python train.py --activation="gelu" --moe_layers=[1, 2, 3, 4, 5, 6, 7, 8, 9, 10, 11] --router_score="softmax" --routed_scale=1.0 --qk_norm=false --init_std_qkv=0.0402 --lr_mult_o=1.07 --warmup_steps=200 --seq_len=1024 --train_tokens=674800000
Below are experts of layer 2 (counted from 0) of a mixture-of-experts language model. Rows are named up (a neuron's input weights, with its number) and show model dimensions 0-159. Each number is 50 + 15 x the weight over its row's rms, rounded and kept within 0 to 99.
Before each expert's rows: "mostly gets" lists some tokens that are sent to it at least half of the time; "gets" lists some tokens that make up at least twice as much of what it gets as of all text. This comes from a sample of Wikipedia text that the model never trained on. Tokens count by the router's weight.

# expert 49
mostly gets: "OR", "ED", " ITA", " ENG", "AR", " CA"
gets: "E", "O", "L", "R", "I", "U"
up0:59 50 55 73 47 52 47 50 48 50 52 38 67 41 56 45 29 46 66 45 53 37 38 71 85 30 36 48 47 39 52 59 21 63 30 62 82 53 37 54 44 27 48 37 71 40 65 37 58 71 49 50 53 65 55 41 40 33 48 53 47 27 61 70 51 44 56 67 52 68 78 06 35 60 70 68 62 54 57 57 44 23 66 64 48 59 44 33 58 60 35 48 29 35 34 41 58 66 24 54 50 69 49 40 72 75 43 46 32 50 50 33 47 46 58 59 30 39 41 65 31 40 40 27 68 44 39 62 49 46 44 78 46 41 32 45 29 62 42 55 61 83 62 61 58 62 36 26 36 49 43 20 24 57 04 56 85 67 79 49

# expert 71
mostly gets: "j", "z", "č", "ž", "ke", "ez"
gets: "z", "u", "j", "k", "ov", "i"
up0:48 41 39 35 75 35 50 68 64 59 57 99 63 34 69 38 61 33 36 61 53 29 60 59 53 56 30 64 58 43 62 56 51 58 49 52 46 49 49 45 54 43 51 34 60 45 44 29 42 75 43 38 74 56 53 46 70 41 19 11 61 41 70 52 37 30 21 39 39 43 45 68 58 72 56 23 53 48 21 64 49 65 73 64 46 59 74 54 56 60 37 28 57 18 42 26 65 28 59 54 66 40 47 47 44 51 22 32 68 68 56 37 27 29 40 55 38 60 70 44 74 60 55 50 65 17 45 56 67 50 40 42 62 53 27 43 40 58 68 75 46 31 73 77 49 47 59 14 42 30 47 50 56 64 67 41 54 64 36 44

# expert 77
mostly gets: "9", "6", "1", "8", "4", "3"
gets: "1", "9", "0", "2", "6", "4"
up0:52 63 29 66 41 72 47 53 53 46 48 47 61 45 57 63 59 55 44 33 43 51 52 43 62 81 45 54 36 62 38 36 54 44 70 86 43 69 41 68 57 58 53 60 30 50 84 44 64 46 60 69 92 69 35 48 34 71 55 67 91 37 64 61 46 60 51 44 49 87 33 68 50 41 43 72 26 50 44 38 31 37 76 57 35 26 44 49 34 56 29 69 60 69 59 67 54 70 49 58 40 66 51 60 00 49 56 50 26 46 25 59 32 35 53 62 62 44 16 42 37 31 32 55 51 49 49 27 49 34 51 56 28 69 40 50 69 60 55 50 52 34 38 36 63 42 35 40 55 64 52 39 39 56 46 77 46 29 53 29

# expert 47
mostly gets: "ye", " Love", " You", "oo", " Dark", "ody"
gets: "o", "e", "y", " You", "om", "le"
up0:37 63 47 39 66 46 26 34 44 55 44 46 62 61 57 51 29 40 57 37 57 36 16 31 66 60 35 74 48 30 46 47 43 58 44 44 43 86 31 61 39 61 81 61 80 44 61 54 93 51 41 49 68 72 28 44 51 35 57 56 55 39 44 50 32 49 45 44 36 38 54 54 33 56 32 53 61 33 56 65 47 16 45 58 81 41 41 46 45 43 29 48 33 63 21 52 69 70 41 53 41 42 21 46 57 32 54 54 59 82 40 45 70 55 35 68 45 58 51 71 42 65 45 42 21 69 66 51 53 48 57 60 39 63 72 60 82 52 33 47 52 73 47 41 09 34 53 64 50 48 51 42 51 50 62 70 92 36 77 34

# expert 13
mostly gets: "3", "4", "7", "5", "2", "9"
gets: "2", "3", "0", "4", "5", "9"
up0:67 33 69 64 65 24 42 46 55 59 34 88 58 45 39 41 49 45 74 57 42 61 41 53 63 32 59 55 69 67 49 55 64 41 38 55 61 42 78 44 00 47 38 57 84 45 67 47 41 48 41 49 59 57 35 38 52 54 68 55 32 60 62 64 49 26 43 51 55 34 55 61 57 59 99 37 70 44 08 51 32 47 41 36 44 43 67 60 75 43 53 37 37 67 36 48 29 55 24 30 63 52 61 35 63 56 32 38 60 48 53 31 47 46 54 26 21 85 40 60 62 56 67 66 27 65 43 47 55 59 35 19 66 43 46 53 23 37 63 37 43 61 36 70 50 48 47 58 55 49 54 69 66 77 40 30 56 62 41 44

# expert 64
mostly gets: " t", " ch", " c", " sh", " rec", " sub"
gets: " t", " m", " c", " f", " d", " s"
up0:39 61 30 55 72 38 38 37 51 61 57 99 34 49 69 46 47 57 60 78 35 31 67 67 69 44 76 51 59 44 54 60 69 33 58 23 74 52 56 23 61 46 56 70 61 49 63 32 53 24 85 49 56 61 42 47 53 49 64 55 71 90 43 51 44 56 55 42 37 43 27 97 65 58 51 38 37 50 45 36 45 60 49 59 48 46 67 61 43 42 46 33 44 61 47 71 60 00 49 57 46 36 21 48 45 59 53 68 61 54 55 46 47 60 52 52 48 59 46 45 34 40 51 56 47 38 43 41 24 56 39 60 69 77 43 50 49 51 19 38 52 47 34 47 39 48 36 49 57 03 41 40 73 33 36 49 45 27 33 40

# expert 83
mostly gets: "U", "O", "X", "I", "ST", "CA"
gets: "U", "O", "I", "E", "A", "P"
up0:46 53 50 59 66 25 31 50 36 51 57 47 51 35 60 48 35 46 61 44 35 37 40 29 58 58 48 91 24 48 28 68 28 35 32 58 04 61 63 41 34 62 61 61 41 53 68 62 38 35 56 39 44 60 56 44 27 43 47 39 72 61 61 52 50 70 70 15 34 53 67 24 61 39 79 85 42 52 31 49 46 26 45 64 73 46 39 49 55 43 72 73 68 52 29 56 46 63 45 67 51 37 40 79 56 60 78 37 69 43 52 85 56 35 50 53 38 56 38 57 38 54 40 31 30 70 42 65 52 23 45 22 65 76 44 58 32 41 55 61 40 66 43 37 57 51 23 71 52 32 66 56 37 46 58 58 51 68 37 61

# expert 79
mostly gets: "d", "ell", "id", "pt", "ot", "est"
gets: "d", "in", "id", "ell", "en", "el"
up0:49 31 29 61 64 44 58 47 56 49 38 49 35 32 58 68 53 38 56 32 40 40 97 43 45 33 28 39 51 42 52 42 74 55 69 33 34 37 46 39 47 39 54 60 78 53 33 82 48 72 41 38 50 70 40 53 77 21 49 44 46 73 60 52 48 49 57 71 53 65 45 80 33 62 50 36 78 58 51 60 59 52 89 92 72 61 66 52 73 44 40 46 64 41 56 82 45 55 71 17 39 31 61 62 49 45 19 33 43 39 41 58 51 45 28 59 52 48 46 24 63 36 36 38 30 37 33 49 46 45 42 63 62 32 45 40 51 45 64 46 24 46 42 40 34 24 48 31 62 32 57 63 39 46 71 70 26 58 62 44

# expert 110
mostly gets: "zi", "wan", "ai", "uan", "awa", "u"
gets: "u", "i", "en", "an", "in", "ar"
up0:44 51 62 42 54 55 37 50 58 56 34 82 53 39 41 38 55 53 71 51 12 32 50 51 50 17 54 45 61 78 47 47 32 83 41 44 53 72 60 62 55 47 61 52 53 81 63 51 45 34 46 58 63 51 94 38 42 34 32 41 42 43 38 45 32 65 57 59 45 73 37 51 49 53 27 52 40 92 43 55 50 47 63 81 43 57 52 47 48 59 40 45 55 51 36 59 53 26 41 55 57 53 33 47 41 45 34 32 50 42 38 52 39 39 51 21 82 53 61 52 48 88 43 60 45 10 51 63 20 67 43 70 76 76 13 41 53 41 36 87 33 47 42 34 66 67 53 61 41 49 56 47 65 50 33 42 35 70 69 61

# expert 52
mostly gets: " inter", " ex", " ext", " trans", " sub", " int"
gets: " inter", " re", " high", " ex", " ext", " con"
up0:42 53 39 65 49 44 60 28 50 47 62 38 32 47 61 59 46 50 43 32 38 63 55 60 57 53 32 63 45 55 49 15 43 45 72 80 53 41 49 56 62 29 22 36 74 38 42 30 57 57 16 46 45 39 34 63 51 54 24 41 48 45 44 45 84 31 52 31 30 59 45 21 50 33 47 45 86 45 44 63 24 59 86 33 77 29 56 54 42 48 58 43 42 34 18 37 37 59 79 28 61 73 65 60 47 76 54 68 38 57 32 58 19 60 76 74 62 69 44 38 32 42 67 46 56 42 45 28 55 50 65 38 27 38 43 81 34 69 55 68 58 65 55 61 47 40 64 53 51 47 56 49 24 42 36 51 69 42 66 32

# expert 98
mostly gets: "inea", "anga", "ali", "alia", "uda", "anka"
gets: "ali", "ana", "inea", "anga", "alia", "ani"
up0:79 59 24 45 70 65 56 36 34 40 37 57 41 44 51 50 54 75 53 62 79 81 30 48 68 59 76 44 27 55 69 33 65 38 44 34 46 50 42 56 32 65 32 38 69 51 46 49 32 45 39 57 55 70 32 65 56 58 29 60 55 57 34 46 57 53 49 25 15 63 68 44 42 53 72 47 51 22 54 36 39 50 20 58 53 52 30 65 82 42 51 45 69 54 40 55 81 41 53 43 61 76 59 51 54 60 67 78 41 22 41 72 51 71 50 41 26 58 74 55 54 43 50 27 63 57 59 51 41 47 29 66 37 56 60 37 50 63 42 65 87 23 82 30 38 55 13 34 40 49 61 53 32 38 66 49 45 63 38 52

# expert 93
mostly gets: "ab", "op", "y", "al", "hy", "ro"
gets: "y", "al", "ab", "op", "ro", "ar"
up0:50 45 32 39 60 70 58 61 65 78 41 50 48 69 64 68 41 49 26 39 57 39 44 60 45 31 65 47 77 77 96 66 65 65 46 66 51 38 43 62 53 68 39 35 67 34 53 69 69 56 49 61 71 72 53 27 40 69 64 36 30 57 55 56 53 53 50 63 53 69 35 42 48 56 51 59 43 60 24 47 60 59 62 49 33 29 33 82 45 47 73 30 45 53 45 38 42 49 53 73 33 35 30 54 39 31 49 54 14 90 38 32 69 58 49 47 28 29 43 42 27 43 62 29 69 48 25 45 10 42 32 41 46 57 43 78 61 65 34 54 65 76 41 68 58 63 63 54 43 42 47 58 46 40 71 22 49 51 47 58

# expert 115
mostly gets: " Th", " Gl", " Bl", " bl", " Sp", " Dev"
gets: " Th", " Sp", " Bl", " Gl", " sp", "pl"
up0:58 60 42 67 42 26 34 59 44 47 55 47 42 54 55 35 50 42 55 46 44 42 33 61 73 52 42 42 82 43 66 69 46 50 46 57 38 52 53 31 28 30 49 34 86 40 50 47 61 38 43 31 31 19 66 45 63 69 51 56 30 46 60 40 50 59 74 49 59 25 55 61 55 35 65 50 83 34 29 50 66 60 75 57 29 68 27 43 35 36 60 60 30 26 50 41 65 51 48 40 68 57 55 23 44 74 85 47 56 45 46 62 65 43 49 48 52 42 82 56 51 53 43 55 42 79 57 48 60 54 69 42 64 15 40 71 18 34 64 53 24 46 51 47 38 30 70 37 29 26 56 58 58 25 61 61 80 48 87 73

# expert 19
mostly gets: " La", " San", " El", " De", " California", " Mad"
gets: " San", " Los", " La", " El", " New", " Le"
up0:52 43 45 55 37 69 48 28 62 54 64 48 57 39 62 71 34 69 67 36 56 50 38 19 44 53 75 66 67 39 43 35 64 72 79 60 62 50 52 48 40 70 41 34 59 81 56 56 23 29 37 67 79 32 66 60 75 43 54 58 57 65 49 53 37 50 75 56 40 53 55 78 29 44 37 50 17 56 57 39 21 48 50 45 67 45 67 55 43 46 46 59 47 58 45 75 60 25 43 32 56 76 51 56 44 54 35 41 71 39 28 44 38 67 51 47 77 54 75 49 41 72 44 43 84 32 52 68 40 55 22 45 57 52 36 30 71 43 35 25 18 42 63 53 51 39 37 72 55 41 39 79 46 82 61 45 68 67 28 37

# expert 114
mostly gets: "ZE", "OL", "WE", " FRA", "ER", "EX"
gets: "E", "L", "I", "W", "C", "O"
up0:61 57 51 56 40 28 33 41 20 49 62 30 63 77 23 51 41 73 48 41 47 58 56 39 39 42 61 39 58 51 33 77 56 28 41 66 01 64 40 25 55 35 42 56 54 60 33 34 38 42 51 68 59 65 24 72 52 68 45 50 37 55 55 59 41 40 46 47 32 58 79 62 43 63 46 50 41 57 47 35 59 27 23 61 51 73 82 67 57 32 65 51 36 59 56 68 54 53 72 48 59 43 72 57 63 63 38 62 37 50 75 68 52 67 35 18 80 58 71 40 65 19 28 27 57 25 73 40 43 42 30 60 50 64 49 46 45 41 40 43 36 48 62 52 63 32 50 36 21 73 63 47 55 40 42 52 58 68 73 73

# expert 116
mostly gets: "\".", ").", ".\"", ".", "'.", " ..."
gets: ".", ").", "\".", ".\"", ";", "'."
up0:53 58 67 27 49 40 45 51 67 59 41 57 33 73 49 50 36 44 47 55 37 57 51 07 37 37 55 65 52 51 69 29 45 60 58 65 50 51 36 46 53 47 60 78 62 21 43 28 61 53 59 55 54 36 74 46 52 65 81 39 61 31 65 43 46 58 81 29 49 59 56 55 54 60 38 69 44 50 78 63 81 61 53 34 62 32 39 58 57 51 55 81 52 50 29 43 54 65 61 51 36 50 35 56 52 47 37 67 50 21 96 48 75 51 49 53 49 66 59 26 57 65 75 41 50 40 06 38 46 43 40 44 35 40 52 62 52 50 71 31 58 41 18 16 58 64 24 36 45 51 58 76 40 62 16 41 45 33 72 60

# expert 68
mostly gets: " Dr", "pl", " circ", " cal", " rece", " dr"
gets: " g", " Dr", " d", " G", "r", " r"
up0:66 60 54 34 70 38 69 41 43 59 55 49 54 57 49 50 39 61 25 49 59 34 56 10 55 43 54 46 43 50 46 64 44 41 97 71 51 49 45 61 44 43 42 76 65 30 81 36 36 49 47 32 70 60 44 65 49 12 56 37 30 28 58 90 37 34 47 46 41 67 74 60 22 63 41 68 45 60 35 32 35 62 43 45 58 58 80 19 55 67 48 48 46 91 41 35 68 37 61 57 64 35 52 36 59 61 18 55 53 43 61 47 53 48 56 46 29 59 49 69 57 46 58 69 52 55 64 27 29 41 52 45 39 69 25 28 50 44 52 61 74 59 62 53 43 36 14 37 46 57 62 26 42 52 38 77 60 42 50 43

# expert 42
mostly gets: "ana", "ai", "ia", "uk", "ica", "ma"
gets: "a", "i", "ia", "o", "u", "on"
up0:30 59 54 29 54 61 72 54 63 87 29 28 55 51 80 73 40 48 67 49 29 52 22 82 35 40 45 72 27 65 39 61 52 44 35 61 47 67 57 71 29 59 38 47 76 21 44 40 62 76 55 49 51 53 72 35 48 63 45 40 23 45 17 58 77 50 61 60 42 40 50 68 53 47 79 51 70 42 52 67 62 42 68 35 52 19 53 09 63 65 35 41 32 49 35 34 45 31 44 32 54 49 59 44 28 51 52 53 45 28 54 36 42 37 60 14 54 58 22 54 69 68 39 45 70 74 50 57 59 39 47 45 30 56 37 49 47 68 45 57 53 52 49 58 29 54 70 43 54 56 37 65 29 25 60 39 36 67 54 50

# expert 86
mostly gets: "!", ".", "...", " .", "?", " ..."
gets: ".", "!", " .", ").", "...", "/"
up0:49 38 57 52 58 37 39 64 30 77 30 42 69 34 68 36 46 57 37 56 41 52 73 36 65 45 52 63 44 48 73 55 96 50 44 69 54 54 46 28 50 40 66 57 50 41 42 45 18 47 64 62 36 41 54 68 44 27 38 73 35 62 58 63 58 40 59 52 30 78 62 24 44 51 84 65 50 56 53 86 62 38 37 62 58 48 58 74 49 37 40 24 48 60 58 54 61 81 21 34 70 52 55 55 60 38 78 50 46 56 43 41 51 42 55 23 23 61 45 58 31 44 59 65 65 45 65 54 37 18 22 41 72 81 35 67 26 55 63 66 60 30 49 64 61 60 37 30 64 64 44 54 49 22 62 33 63 60 47 35